config = dict(
    d_expert=32,
    balance_bias=False,
    warmup_steps=228,
    schedule='wsd',
    train_tokens=290700000,
)
Below are experts of layer 4 (counted from 0) of a mixture-of-experts language model. Rows are named router (the router's row for the expert), down (a neuron's output weights, with its number) and show model dimensions 0-223. Each number is 128 + 24 x the weight over its row's rms, rounded and kept within 0 to 255.
After each expert's rows: a language model's description of what the expert responds to. This comes from a sample of Wikipedia text that the model never trained on.

# expert 14
router [133  95 145 170  91 169 145 123 158 138 145 149 138 155 152 145 124 136  76 125 127 144 141 149 124 135 147 132 159 131 155 158 137 131 143 146 119 133  85 138 166 106 137 159  90 181 112 174  96 102 161 117 119 164  92 143 134 137 125 121 129 132 150 100 111 122 163 118 147  86 130 100 148 141 162 121  99 118 151  97  96  89 133 191 146 114 171  90 104 124 105 125 131 119 148 104 159 113 128 106 126 133 157 105 115 119 119 112 145 176 128 144 148 132 114 111 140 120 158 128 155 127 123 119 127 111 107 125  97 171  89 104 118  99 127 165 153  99 157  95 127  97  85 134 102 163 139  76 148 161 155 141 122 118 111 138  89 128 100  97 110 124 123 133 132 183 103  92 101 135 144 140 146 115 146 124 128 130 166 166 125 127 157 198  72 123 133 130  96 113 127 123 112 115 156 112 140 131 132 180 130 135 167 132 129 119 138 166 131  99 136 109 120 104  95 130 146 129 123  64 122 100 136 155]
down1 [100 115 146 144 132 114 110 109 142 108  72  93  92 125 160 119 145 120 113 127 117 113 122 192  77 175 153 117 142 121 110 127  97 132 151 114 160  85 105 157 162  95 137 109  80 140 123 156 151 165 200 116 125 110 155 133 129 152 139 139  98 123 144 112 114 112 115 127 140 125 133 144 141 126 175 142 101 121 140 147 105 173 100 162 123  91 105 145 131 143  97 120 137 136 156 132 146 142 194 146 121 169 101 139 133 142 143  92 138 127 118 136  79 132 102 144 142 134 150  60 133  93 144 144 105 115 154 123 141 124 114  90 117 152 102 129 145  75 158  78 134  98 161 118 111  88  93 130 110  96 155 125 102 145 157 153 114 103 100 121 124 154 123 109 155 129 128 165 137 125 108 124 102 133 135 126 113  84 142  94 130 169 141 149 121 141 150 146 136 154 118 131 121 116 111 131 134 123 118 183  89 107 152 123 128 171 115 136 133 131 109 113 140 179 124 115 133 130 110 167  87 153 134 161]
down2 [103 101 130 121 127 131 111  87 117 169 166 120 132 158 149 102  66 101  90 125 168  99 149 172  93 194 161 137 101 122 105 104 163 121 143 158 128  75 123  88 138 126 133 113 150 115 139 117 125  82 144  99 145 133 156 142 126 107 121 137 128 167 100 126 107 119 138 111 176 152 151 135 127 122 146 143 148 102  95  96 152 147 107  82 145 128 131 163  80 150 128 149 134 151 192 140 115 143 109 147  79 114 133 142 112  83 130  93 119 106  98 124  91 180 131 123 127 111 151 138 156 129 125 124  86 107 124 112 145  95 148 109 105 106 146 152 118 134 131 134 135 131 124 128 156 113  92 130 121 128 136 184 131 124 134 148 111 106 140 103 138  80 145 149  90 154 137 121 150 143 166 110 104 136  92 137 163 128 157 131 130 147 180 119 151 131 103 126 113 181 157 122 122 123 132 117 138 102 123 153 136  90 108 107 140 158 128  89 141 124 140 136 160 117 158 117 107 154 160 101 136 165  96 142]
down3 [124 108 147 141 106 108 125  97 145 153 108 138  81  90 115 138 139 140  92 123 128 110 127 196  98 148 119 136  84  81 116 108 149 105 189 162 129 125  98 139 123 115 152 123 119 154 136  93  93 104 154 119 115 129 119 115 128 113 158 138 159 117 161  97 153 152 111 123 149 107 124 121 135 144 131 165 117  87 101 112 129 129  68 145 122 135 163 117 141 110 145  93  85 148 164 114 144 156  97 131 107  60 162 143 153 158  90 136 122 163 108  95 122 146 126 138 138 124  97 150 128 125 162 143 127 126 148 102 144 158  94 114 161 151 104 156 116 159 101 120 114 126  91 139 112 104 151 120 150 113 121  81 125  82 141 156 150 101 108 139 165 116 161 100 112 137 161 160 148 107 125 113 135 180 113 131 180 112  72 125 147 132 129 149 147 135 138 170 166 132 118 150 144 115 121 147 120 160 122 136 171  92 171 126 142 138 135 126 181 166 125 130 138 146 110 142 101 148 105 119 126 148 125 140]
down4 [143 107 149 138 150 115 109 166 109 110 167 118 125 156 103 126 152 110 189 137 111 119 115  60 178 108 120 131 169 166 140 114 148 134  88 166 129 128 133 105 151 158  97 111 143 105 114 104 105 116 101 132 157 106  97 142 151 123 158 157 123 144 107 115 147 147 109 151  94 172 163 138 106 126 135  88 112 141 102 159 112  86 178 131 122 150 103 111  96 141 121 161 135 112 108 144 100 115 113 113 134 141 138 127 143 165 157 160 120 111 127 150 149  94 175 123 179 120 131 118 132 118 161 137 114 124  81 148 125 118 100 122 120 138 119 116 143 150 120 155 131 108 118 162 137 121 179 128 109 133  78 136 109 111 114  74 166 118 114 178 119 112  85 141 180 128 137 121 115 119  96 107 126 114 135 121 124 125 119 175 123 149  99 120 119 116 131 114 115 158 164  83 108 112 164 132 145  83 168 119 160 138  84 125 115 146 121 154 117 135 189 146 134 101 151 132 146 105 127 112 116  92 140  91]
It responds to: Table names and scores. Name endings, place names and scores in sports tables and lists, such as -ville, -berg, Stadium, 6–4, dashes, and cells like 237.

# expert 16
router [149 138 113 136 144 114 133 118 152 101 170 130 117 129 145 154 142 148 112  88 131 147 172  80 104 130 114 129 130 125 117 119 134 139 124 151 118 124 178 124 133 156  84 121 153 154 154 186  84 137  99 124 143 143  95 150 136 123 156 145 144 108 107 150 167 147 121 109 107  99 105 122 104 101 140 122 158 115 202 116 112 111  82 154 140 131 149 127 137 129 128 166 146 152 151 146 104 110  96 118 118 151 160 137 134 128 129 162 166 122 128 127 157 130 109 123 120 114 152 121 119  73 106 129 162  80  72 139 114 110 117 131 138 143 112 123  91 158 119  96 148 152 142 155 124 170 163 145  99 109  91 124 142  81 134  91 108 126 163 101 173 110 136 131  92 127  80 123 139 173 147 142  99 101 141 126 138 161 163 148  94 125 125 141 123  90 164 140 130 124 160 104 129 146 121 102 166 125 138 174 127 150  90 137 107  95 171 167 158 107 158  87  89 109 149 118 145 100 122 118 135 103 137 146]
down0 [106 124 105 123 113 104 110  89 122 119 115 134 148 117 128 108 119 132 166 102 147 123 109 160 165 148 111 135  74 108 140 155 124 127 123 143 135 121 151 118 158 127 157 100 148 115 113 112 146 142  90 111 140 132 162 153  97 139 123 140 118 110 151 131 111  93 156 156 120 124 114 153  96 133  94 130  93 170  99 134 138 195 103 103 147 150 121 135 106  67  84 136 113 110 137 125  96 101 140 125  98 136 142 127 125 133 137 134 137 101 108  98 146 165 134  65 149 178  76 110 111 103 158 128 125 124 127 132 111 104 144 123 148 143 143 127 152 160 106 116 102 130 114  98 105  68 136 112 128 139 146 138 144 126 128  97 138 151 160  80 167 136  98 142 112 161 126  81  94 102 137 146 127 149 103 102 170 124 133 142 106 142 161 129 124 107 113 133 188  76 160  91  73 163 124 137 130 125 156 151 169  93 124 100 148 120 166 155 137 103 163 132 119  93 130 107 161 152 163 139 143 144 165 130]
down1 [158 139 107 135 181 122  85 115 150 122 131  98  76 126 120 125 138 116  93 124  79 127 154 153 111 129 141 119 130 143 134 106 136 117 113 113 135 135 134 158 125 113 170 182 100 151 124 124 139 131 119 140 131 127 114  69 152 142  99 141 114 112  99 147 139 134 141 121 114 132 169 123 120 143 130 147 161 117 181 127 143 200 119  99 141  85 140 137 110 120 101 114  89 117 135 102 130  99 127 129 122 115  96 133 112 135 132  64 121 115 122 141  69  78 114  73 119 115 132 141 134 136 107 128 107 132 179 112 136 126 129 139 114 117 158  96 130 135 128 129 165 112 148 115  93 106  99 184  93 130 105 116 169  77 139 133 119 112 117 154 130 135 145 108 117 125 143 105 101 128 124 159 116 129  84 184 133 108 127 119 150 123 107  93 136 124  85 124 129 145 105 144  87 125  94 139 105  98 147  71 140 123 170 101 120 137 108 149 179 142 108 130 147 128 127 157  93 185  84 144 138 137  81 134]
down2 [124  69 140  85  98 125 120 129  91 140 127 139 100 155  71 111 151  96 135 170 123 110 117 166 147 100 119 151 135 118  93 148 125 103 154 114 131 124 130 140 159 113 121 157 133 177 110 130 123 132 197  92 111 143 164 104 135 129 134  94 142 179 110 131  93 121 131 116 130 149 111 152 160 129 107 143 151 126 195  97 140 176  55 127  99 121 127 159 147 141 174 135 119 124 131 121 147 169 147 130 125 161 110 122 143 155 149  91 147 163 127  90 138 176 182 145 133 112 108 105 118 106 132 144 162 138 111 127 125 131 148 104 113 138 158  85 126 109 122 123 120  95 116 135 138 125 135 148 110  90 123 116 131 116 135 141 135 136  89 169 111  70 129 161 119 121 120 125 149 116 135  90 114 111 110 138 126 128  97 135 123 148 160 128 216 121 113 153 115 152 114 147 121 111 162 129 146  95 114 118 129 116 142 142 127  83 130 131 117 141 143  84 129 114 126 180 112 137 119 128 128 114 167 108]
down3 [123 119 165 174 105 124 147 126 126 125 131 134 141 146 140 149 131 135  94 114 105 159 168 177 150 168 112 123  99 135 154 119 106 138 127 159 133 130 131 162 152 141  75 151 163 135  67 163  87 100 160 131 152 136  88 113 167 150  99 126 101  93 115 108 155 146 125  94  97 117 118 127 141 125 149 122 163  94 182 105 144 130 120 135 145 126 129 145 119 155 118 115 190 171 141 127 116 160 129  99 163 137 133 126 120 105 122  78 123 138 114 141 149 104 126 148 144 169 124 181 133 135  99 153 150 169 130 166 120 144 137  98 131 130 192 119 164 136 166 108 146 139 119 124 127 103 121 134 155  95 102 110 137 132 115 140  81 124 105 128  81 122 112 114 125 118 160 152 152 122 117 114 157 143 133 145  80 148 112 122 138 100 134 123 111 159 116 126 155 169 109 139 114 110  92 115 175 122 134 124 109 136 126 130 119 106 116 145 108  90 132 116  80 143 113 115 129 113  92 142 216 131 118 156]
It responds to: Of and prepositions. The word of in place names and phrases, other linking words such as as, into, than, and some numbers in tables.

# expert 5
router [156 121 103 135 142 168 142 143 180 132 132 148 127 121 109 126 148 146 174  84 149 153  96  98 124 111 120 174  92  94 130 129  90 160 140 118 120 106 174 142 173 153 128 145 167 175 134 166  88 179 115 179 125 101  89 139 153 128 109 158 138  78  78 120 191 144 133 146 168  94 121 180 145 139 139 115 121  99 180 133 110 106  96  98 155 158 167 117 141 103 104 127 156 140 135 139 100 144  94 104 136 156 129 108 165 126 120 154 130 112 125 132 119  88 162 100  95  97 113 123 124 100 135 141 120  91 115 131  99 119 113 131 134 146 137 106 134 143 139  85 113 125 144 153 105 134 111 130  78 122 136 138 170 106 112  98  99 142 117 107 102 107 113 140  98 144 118 113 140 145 138 157 144 124 131 152 146  94 121 152  93 107 139 126 130  86 128 124 111 130 158 124 159 138 148 133 157 126 131 142 137 139 108 118 137 155 139 169 132 111 146  96 106 106 115 138 118  74 132 124 152  96 100 158]
down1 [141 125 101 119 143 168 140 160 123 107 124  86 190 128 154 127  94 122 120 118 108 150 148  92  97 161  89 123 131 128 106 129 120  90 127 186 100 156 134  94 136 134 120 102 125 119 139 130 151 107  87 102 110 117 110 168 145 124 164 124 101 167 156 116  90 166 146  94  72 147 113 124 100  88 112 140 133  75  99 132 115  82 113 155 122 139  86 142 102 165 163 134 142 129 108 111 137 160 172 130 122 125 185 131 131  83 108 134 148 132 157 107 139 147 154 118 113 168 129 128 140 107 123 104 155 156  73 125 150 105 155 129 121 138 135 112 123 117 114 138 118 159 161 154 142 154 128 118 157 160  98 155  80 103 113 129 101 140 113 149 159 126 145 115 105 113 171 133  87 102 137 119  91 165 117 136 153 125 155 137 124 112 162 148 108 123 119 125 146 100  88 133 124 129 172 168 167 113 125 135 111 153 156 101 115 140 132 143 143 114 118 140 186 106 101 164 148 123 103 162 116 123 129 129]
down2 [109 120  81 151 117 102  98 118 124 100 151 147 137 154 148 140 129 148 134 123 125 136 109 130 157 102 132 138  97  92 112 150 115 178 125 122  98  92 125 135 113 175 125  42 136 142 104 119 112 113 142 130 113 117 115 105 134 163 122 123 160  76  78 163 156 112 144  92 107 103  78  99 154  95 115 150 124 142 125 139 121 100 184 122 105 173 117 113 110 111 168 121 132 159  79 181 124 110 116 132 143 141 146 185 103 150 150 120 108 166 168 115 122 167 120 134 101  99 112 158 120 112 122 142 114 135 100 120 104 117 130 164 138 103 107 119 106 131 131 141 126  96 138 129 118  94 119  96  88 135 158 132 146 177 117  97 122 183 144 119 103 115 147 140 134 151 126 129 157 140 133 143  95 121 119 169 130 122 117 156 155 154 111 110 128 132 102 128 169 123  68 110 159 142 142 120 125 113  87 158 131 119  62 110 134 139 102 132 145 102 106 128 131 159 103 101 116 116 145 114 131 120 149  96]
down3 [112  85  91 137 127 132 152 155 175 135  96 130 101 138  90 132 120 124 165 136 112  63 108  84 142 119  99 115 113 121 141 102 132  99 128 101  84 125 118 146 130 149 119 155 118 105 164 122 102 126 138  94 131 107 156 102 122 128 128 168 128  57 116 123 168 143 143  95 151 124 123 124 131  88 113 141 138 130 111 101 101 129  99 102 147 106  70 149 197 150 133 115 133 114 135 115 112 163 120 153 154 107  98 116 143 137 112 100 151 118 125 118 135 109 147 110 115 136 153 113 117 105 147 104 159 137 111  87 128 102 154 124 119 133  97  90  66 134 181 130 146 108 143 152 145 157 119 153 101 119 138 129  74 110 142  88 127  70 124 161 144 140 122 145 157 145 108 128 123 136 111 109 139 129 143 162 146 118  62 128 132 141 141 116 128 144 133 140 155 162 114 137 136 124 121  78 163 123 126  71 165 134 115  98 127 146  99 121 113  92 149 170 125 123 141  91  92 151  95 160 125 121 117 147]
down4 [102 144 172 131 127 115 171 145 145 192 152 132 156 112 134  98  93 113 140 134 166 146 119 171 108  76 128  67 163 121 119 121 127 103 158 125 101 155 105  95 150 101 105 101 148  91 116 103 148  55 104 121 128 171 170 163  98 162 147 132 131 114 110 154  91 160 115 122 155 130 115 111 105 155 129 150  85 166 123 110 102  75 126 138 112 150 125 128 100 106 157 129 115 151 124 128 146 113 157 130 137 108 139 137 128 126 121 151 127 145 125 131 117 196 107 139 119 118 110 128 109 117 119 143 164 183 122 135 134 165  97  85 150 113 133 157 122 100  96 112 121 146 155 126 106 110 131 124 172 112 163 164 144 120 113 125 117 151 145 170 109  80 113 124 143 116 124 168 129 107 140 149 148 133 108  80 123 111 147 124 126 142 134 148 125 127 108 107 110 155 122 140  77 120 130 140 103 151 122 159  98 132 112 113 155 112 142 103 101 141 113 145 141 138  98 171 168 160  93 121 120 119 166 113]
It responds to: Table pipes, count words. Pipes ending table header or row cells, numbers in tallies, and quantity words like two, three, several, both, many.

# expert 4
router [129 129 112 157 138 151 168  90 134 150  95 119 128 138 136 130 158 143 143 128 131 165 152 107  98 159 122 140 141  88 151 146 137 131 101 131  90 133 103 130 151 133 167 151 155 146 136 184 115 129 154 157 151 127  82 161 107 105 134  69 105 127 161 130 137 146 167 115 118  65  76  94 130 111 127 120 112 132 145 122  96  69 124 149 153 112 142 102 111 102 108 110 163 146 101 136 145 116 140  89 153 123 138 102 109 134 125 133 144 111 127 115 139 113  84 132 136 112 162 118 105 114 127 113 118 114 118 153  97 135  85 153 108 133 146 104 136 120 154  83 156 158 107 120 165 158 116  71 172 118 168 151 126  96 121 141  91 145  85 122 143 136 135 195 118 154 130  92 123 127 120 139 123 136 124 112 118 117 161 124 122 143 143 154 102  92 128 134 165 131 120 139 155  97  99 111 105 162 122 201 133 136 168 130 155 150 131 121 113 118 115  74 160 121 100 150 171 104 154 102 140 113 138 128]
down0 [115 149  90  98 136 168 150 108 139 125 115 120 106 109 139 142 133 152 153 140 106 132 112  88 113 125  92 114 186 139 139 100 133 150 101 139 135 124 125 139 132 116 144  96 136 141 152 159 138 132  71 116 117 125  60 156 171 158 174 129 109 123 107 128 157 130 129 175  99 145 112 104 139  92 101 112 147 133 126 114 109 148 160 116 124 142 136 101 106 106 141 119 144 100  79 158  79 117 127 125 145 118 153  99 127 147 100 143 112  80 135  75 116 135 141 121 176 141 111 149 120 131 143 114 164 151 135 129 107 138 105 171 137 109 165 117 107 200 124 153 106 160 121 163 154 148 179 129 145 112 152 119 167 151 143 140 151 118 105 117  84 103 158 127 185 125 132 108 120 146 139 105  96  74 121 128 142 136 122 149 110 161 115 112 122 128 161 108 130 141 129 134 117 140 126  82  91 152 185  95 117  91 100 103 113 125  95 158 132  96 113 116  96 130 134 101 117 150 148 152 109 143 159 113]
down1 [112 160 151  88 127 146 100  99 128  98 133 120  71 166 154  80  76  96 149 107 134 113 131 123 128 141 118 128 118 118 129 123  92 151 109 130 136 147 159 130 105 157 128 134 140 107 154  98 146 138 107  96 144 129 142 132 145 163 117 128 144 118 157 154 110 139 122 131 154 160 141 126 158 122 137  90 154 172 124 143 139 168  96 168 134 130 140  73 110 112 137 138 142 103 129 121 144 116 160 139 128 155 153 125 145  86 128 125 100 116 130 116 163 125 112 169 111 129  98  93 103 131 116 118 130 138 165 136 179 154 121  98 109 115 134 105 118 148 159 145  87 109 120 149 129 123 130  89  59 108 133 110 135 174 109 167  68 135  98 166 144 102 143 168 133 126 117 127 135 178  82 107 100 108 144 145 118 129 108 105 139 101 137 143 139 127  64 152  84 148 162  94 146 135 128 141 162 141 113 119 136 122  99 124 117 124 122 127 139 159 164 123 141 136 179  92 133  93 110 126 131  92 160  66]
down2 [165 162 150 114 140 133 121 146 188 140 137 131 113  92 109 136 101 125 149  93 122 115 144 150 145 128 165 140 139 139  94 107 128 136 139 147  96 145 150 159 135  79 148 155 123 114  83 128 113 166 147  73 155 138  86 111 149 137 123 146 181 167 129 123 132 107 145 107 135 161 131 140 131 159 135 119 149 131 129 204 145 151 131  96 155 169 121 113 109 115 150 156  92 105 129 114  83 142 133 136  96 125  82 138 109 113 136 110 160 122 119 120 143 147 119 115 131 123 111 154 110 125 141 121 129 175 145 113 123 121 150 127 120 136  88 124 137  65  85 120 135  67 138 132 115 137 112 180 172 122 155 115 110 134 123  96 114 112 112 104 162 116 129 109 116 141 130 109 112 120 119 179 138 108 116 130 159 108 122 126  88 157 138 141  89 164 112 162 138 198 113 123  99 143 131 184 129 130 118 100 122 130 115 121 116 133 120  93 158 112 155 146 124 114 136 128  92 144 101 161 186 141 152  84]
down3 [120 147 111 148  73 160 146 130 133 109 102 100 148 131 115 165 112 151 128 128 133 150 104 141 136 159 139 105  85  87 128 138 126 154 155 126 138 151 127 129 129 146 108 122 159 108 151 142 128 123  84 161 138 134  66 149 143 102 110  88 149 161 162 124 118 121 123 143 149 120 144 140 110 110 140 161 129 135  91 113 158 101 140 160  67 128 111 143 113 130 150 148 144 143 103 109 139 158 167 113 131 143 158 112 138 145 136 189 130 164 112  98  79 114 127 122 141 163 124 116 138 131 107 153 100 127  58 118 160 136  71 132 119 194 153 113 139 154 151 120 101 147 135 116 150 132 132 143  90 116 119 170 119 140 175  73 124 142 130 115 144 117 144 133 179 135 148  91 121 159 125 115 127 127 128 103 164 127 133 142 107 148 122 131 133 111 147 146 126 144 167 165 124 132 141 120 151 178 103 191 142 161 192 154 108 122  93 132 135 134 120 144 116 118 156 129 129  92 138 134  74 122 113 153]
It responds to: Proper-name endings. Final words or pieces of multiword names and dates, especially in tables, such as District, League, Road, Cup, June 26.

# expert 1
router [116  88 116 145 121 143 168 158 151 113 124 143 116 143 136 114 138 150 122 109 149 129 107 100  92 139 129 122 106 116 121 160 134  98 146 118 132 116 177  86 163 146 135 107 121 147 100 155  99 159 136 157 109 110  53 149 143 118 143 140 139  93 107  96 161 114 141 153  90  93 146  97 157 123 120  91 113 126 158 137  87  84 120 137 148 127 147 101 148 104 119 141 156  88 137 152 130 160 159 106 127 159 123 149 146 165 163 140 180 128 124 119 130 132 123 100 150 109 140 122 160  71  99 137 169  98 125 135 111 124  77 133 131 147  93 112 137 150 130  90 147 137  83 120 106 132 103  93  86 104 127 132 132 115 105 156 124 142 135 104 132 107 102 119 146 193 111 116 123 114 159 158  74 113 121 160 170 163 146 148  86  87 161 132  90 103 146 112 106  84 155  69 144 116 129 121 150 163 150 157 133 127 114 121 106 143 163 154  97 126 125 140 125 125 131 109 143 115 137 118 127 112 135 124]
down0 [120 123 106 116 102 133 143 108 158 108 131 109 144 177 135 129 116 108 131  97 126 102 150  89 105 158  79 128 114 102 121 142 114  99 148 135 161  99 129 130 124 124 146 112 112 149 162  92 143 150 167 104 154 118 117 136 117 128 124 103 217 112 164 156 122 161  89 110 148 141 158 128 139 139  75 140 173  97 139 105 151 113  93 138 100 123 102 128  88 122 115 138 145 123 137 124 173 116 153 160 110 131 147 155 122 154 106  96 144 133  91 160 111 145 106 104 143 114 126  82 124 141 150 125 137 101 115 133 133 118 110 177  86 164 135 137 109 111 131 160 119  99 156 146 161 121  99 164  91 130 129 123 160 160 115 132 136 122 166 123 128 114 160 156 168  82 125 119 105 128 148 121 116 169 159 181 109 127 153 129  82 129 129 131 153 101 133 149  94 125 154 107 143 142 123 111 102 180 148 157 147 135 108 183 167 107  95 122 153 148  86 129 165 142 160 103 119 119 117 117 126 126 120  83]
down1 [111  98 155  80 144 139 126 122 104 126 130  72  97  98 116 111 113 166 119 112  97 149  95 140 106 137 137 153 140 122 125 114  87 158 153 124 134  98 179 161 126 130 135 151 107 152 142 121 143  96 114 151 125 135 111 118 138  90 114 127  94 100 152 111 170 138 105 107 160 125 119 147 133 145 133 123 168 106 119 148 152 168 136 123 156 165 120 177 168 141 100 157 174 137 173 126 132 118  90 118 168 152 119 150 130 141 140 134  72  99 135 130 178 111 121 108 123 144 125 116 101 165 139 134 107 128 151 130 146 139 142 127 147 122 128 183 144  99 128  96 138  98 150 160 113 140 156 104 135  92 130 132  97 132 122 119 113 162 138 122 121 180 107 165 107 104  98 104 180 150 140 139  98 160 111 166 103 125 124  99 130 148 117 128 122 125 158 146 132  99 121 118 117 141 130 140 164 200 116 152 107 119 122 107 108 101 202 145  98 151  96 117 126 152 124 115 181 126 134 152 170 152 115 150]
down2 [ 77 180 130 130 143 146 136 132 139 147 137 116 140 124 133 147 105  87  99  83 143 132 167 137 107 137 125 124  99 115 120 120  98  95 138 163  95 143 120 120 150 113 181 109 125  87  96 181 121  96 110 119 116 121 162 151  98 161 128 144 134 110  70 154 100 137 125 145 125 105 102 101 100 141 134 121 146 167 131  80 135 115 111 143 155 121 131 115 117  92 142 116 118 195 168 124 142 149 124 133 124 113 135 134 115 159 145 167 123 123 153 120 137 130  60 144 168 148 117 117 110 149 141 125 135 148 122 124 109 106 159 137 117 144 124 118 129 133 121 144 102 162 115 141  98 115 105 109 158  99 149 102 157 128 114 133 162 130 134 113 113  82 180  91 138 116 104 116 116 111  99 140 151 120 124  90 131 131 108 191 147 140 144 113 134 146 131  57  64 121 149  85 117 165 155 135 118 113 100 174 112 154 132 141 105 116  96 102 119 118 122  89 106 162 141 157 178 104 139 127 136 136 114 138]
down3 [131 136  83 114 117  92 112 118 128 170 119 137 152 123 142 150 153  92 115 125 144 131 147 142 113  96  92 147 161 163 127 157 133 143  91 151 144 115 105  86 109 120 166 169 137 123 136 137 157 151 160 103 114 149 157 109  97 108 129  92 141 148  95 146  76 100 160 164 122 166  77 142 140 133 121 103  95 111 131 122 127 174  56 114  92 111 100 104 168 142 131 110 118 157 174 194 145 102 180 139 118 145 144 165  85 147 172 118 136  78  94 125 115 135 110 126 118 112 124 136 106 143 127 167 141 123 174 111 105 145 117 102 134 118 127 124 130 112 101 153 145  99 124 134 117 121 139 135 152 112 127 141 117 130 111 135 103 175 105 130 172 110  98 138 170 137  95 118 124 113 127 112 134 151 154  90 131 126 136 120 150 105 137 137 160 179 118 106 135 129 120 122  89 126 120 101 136  70 149 134 138 139 138 125  93 126 181 125 146  72 112 132 102 148 131 147 145 141 139 143 125 109 140  96]
It responds to: Table and statistics cells. Pipes, semicolons, colons and small digits inside sports tables, results lists and stat lines, plus "See" in "See also" headings.

# expert 38
router [141 128 119 137 105 164 174 140 143 166 116 105 175 147 122 148 148  99 101 100 141 134 117 133 100 127 154 138 123 121 115 140 111 128 148 125  89 119 127 138 189 125 118 176 135 116 140 166 142 167 160 127 173 149 109 114 106 139 132 117 154 111 166  99 125 138 122  94 124  74  94 130 143 139 161 131  75 130 185 115  95 110 138 184 126 130 155 103 117 131 134 123 131 132 108 153 104 106 146 122 120 165 152  71 116 153 136 105 131 168 113 121 143 151  69 116 143 119 169 110 124 124 107 116 126 125 102 135 122 156  95  93 111 120 152 150 116  97 149  76 152 103 131 119 113 142 126  89 116 137 159 145 125 106 142 164 120 148 125 111 136 134 135 138  89 164  92 106  98 134 130 179 124 106 153  96 129  95 157 158 117 111 175 135 134 115 134 112 101 133 128 130 132 154 143 127 122 150 113 168 133 161 159 122 151 135 118 102 124 117 117 105 125 140  78 120 116 111  72  52  88 108 151 110]
down0 [131 108 109  89 110 149 111 128  89 127 150  95 139 103 101 119  67  99 153 144 132 100 150  78 154 118  60 115 149 159 112 147  96 123  98 152 136 115 146  24  82 120 104 126 127 127 131 109 140 118  75 164 122  92 119 126 122 130 146 148 136 135 119 141 102 102 149 119  98 145 130  97 128 139 113 105 167 135  71 147 127 102 104  97  93 119 102 139 114 133 125 128 134 122 115 107 110 129 127 146 147 111 120 148 133  85 144 128  72 143 115 142 132 120 184 155 167 165  96 142 114 150 153  98 167 122 111 149 112 118 116 169 127 107 115 124 150 132 139 121 137 156 146 136 139 117 157 120 128  69 138 130 127 162 130  81 135 130 156 121 113 118 167 119 126 159 156 110 126 101 159 122 119 160 117 113 124 156 116 131 137 128 106 102  99 146 166 135 134 121 162 115 112 137 120 141 159  97 120 129 111 135 113 136 115  97 153 159 113 101 159 154 134  73 147 151 133 134  96 145 169  80 131 132]
down1 [131 118 166 127 130 100 145 104 116 103 126 147 124 124 148 118 126 127 121 121 144 108 122 205 109 135 142 157 143 177 103 111 202 120 154  90 135 107  90 150 157 118 176 145 134 149 133 123 106 131 144 160 131 121 124 141 135 120 107 110  96 104 140 111 119 138 132 130 137 123 158 126  69 151 158 107 132 120 109 145 124 203  45  95 125  84 124 142 124 143 120 141  70 146 205 137 115 145 143 161 113  98 171 183  89 116 148 120 128 127 106 123 149 130 151 129  85 130 132 142 141 157 141 126  72 126 153 149 109 139 110 148 160 115 155 136 148  91 163 135 127 127 132 127  98 124 142 152  82 120 154  98 135 134  97 132 126  89 138 113 145 145 135 154  89 183 125 124 133 137 151 139 129 113 125 138 128 153 125 122 138 140 143 110 129 146 138 113  98 129 149 122 166 121 119 128 129 153 119 163 105  99 148 173 127 119 135  85 125 138 139 103 117 151 146 128 155 175 112 144 127 158 142 101]
down2 [153 100 114 103 138 134 124 121 107 127 115 126  77 185 112  93  75 140 141 107 173 120 122 128 127 151 114 116 139 144 112 170 141 117 134 110  95 142  98 102 154 157 102 128 103 116 134 131 153 101 122  88 102 106 162 165 145 115 115 154 107 179 106 141 114 125 129 123 105 108 106  97 134  82 108 148 103 111 172 114 173 153  41 147 161 156 120 146 133 141 125 109 100 158 107 144 142 116 111 143 149 141 101 134 120 125 113 122 150  94 150 129 144  87 128  73 154 103 162 159 144 128 131 106 144  98 103 102 145 121 102 149 130 160 146  94 102 125 185 128 107 105 180 165  96  89 159 129 156 148 104 131 151 131 159 125 111 109 141 140 108 137 150 118 130 166 175 147 151 141 120 132 141 123 126 142 131 163 154 121 108 120 175 156 118 135 114  95 144 130 135  98  99 129 138  90 125 160 171 137 146 117 107 120 140 163 122 100  97 122 154 137 109 110 149 124 163  82 143 131 124 116 135 103]
down3 [147 114  97 130 121 142 113  98 168 147 125 109 128 120 146 100 164  99 137 135 148 117 116  87 175  63 145 126 135 129 141  95 128 145 117 127 141 104 141  99  92 128 119 151 122 117 135 148  97 136 149 123 138 119  62  95 147 143 151 122 151  99 145 112 146 135 137 161 118 170 124 163  96 166 108 111 155 163 151 140 129 110 137  91 127 144 162 126 129 140 139 176  94 111 104 143 139 171 120  94 165 148 133 141  97 141 149 128 136  72 128  98 133 134 142 126 104 118 158 136 107 159 100 101 148 161 118 159 128 101 185 135 131 154 150 143 131 106 140 106 113 142 132 126 144 114  97 147 137 126 138 120 146  88 141 121 111 147 139 155 129 159 113 122 113  97 153 174 151  89  97 102  64 130 136 152 197 162 128 102 115 101 117 153 128 139 157 143 117 133 136  99 184 113 160 152 147  98 109 130  94 132  91 119 147 136 144 194 106 159 171 130 115 132 144 101 101 148 144 116 141 150 145 149]
It responds to: Pronouns, auxiliaries, nickname endings. Personal pronouns and auxiliary verbs in biographies, such as he, she, been, was, would, plus name endings like -ie and -i.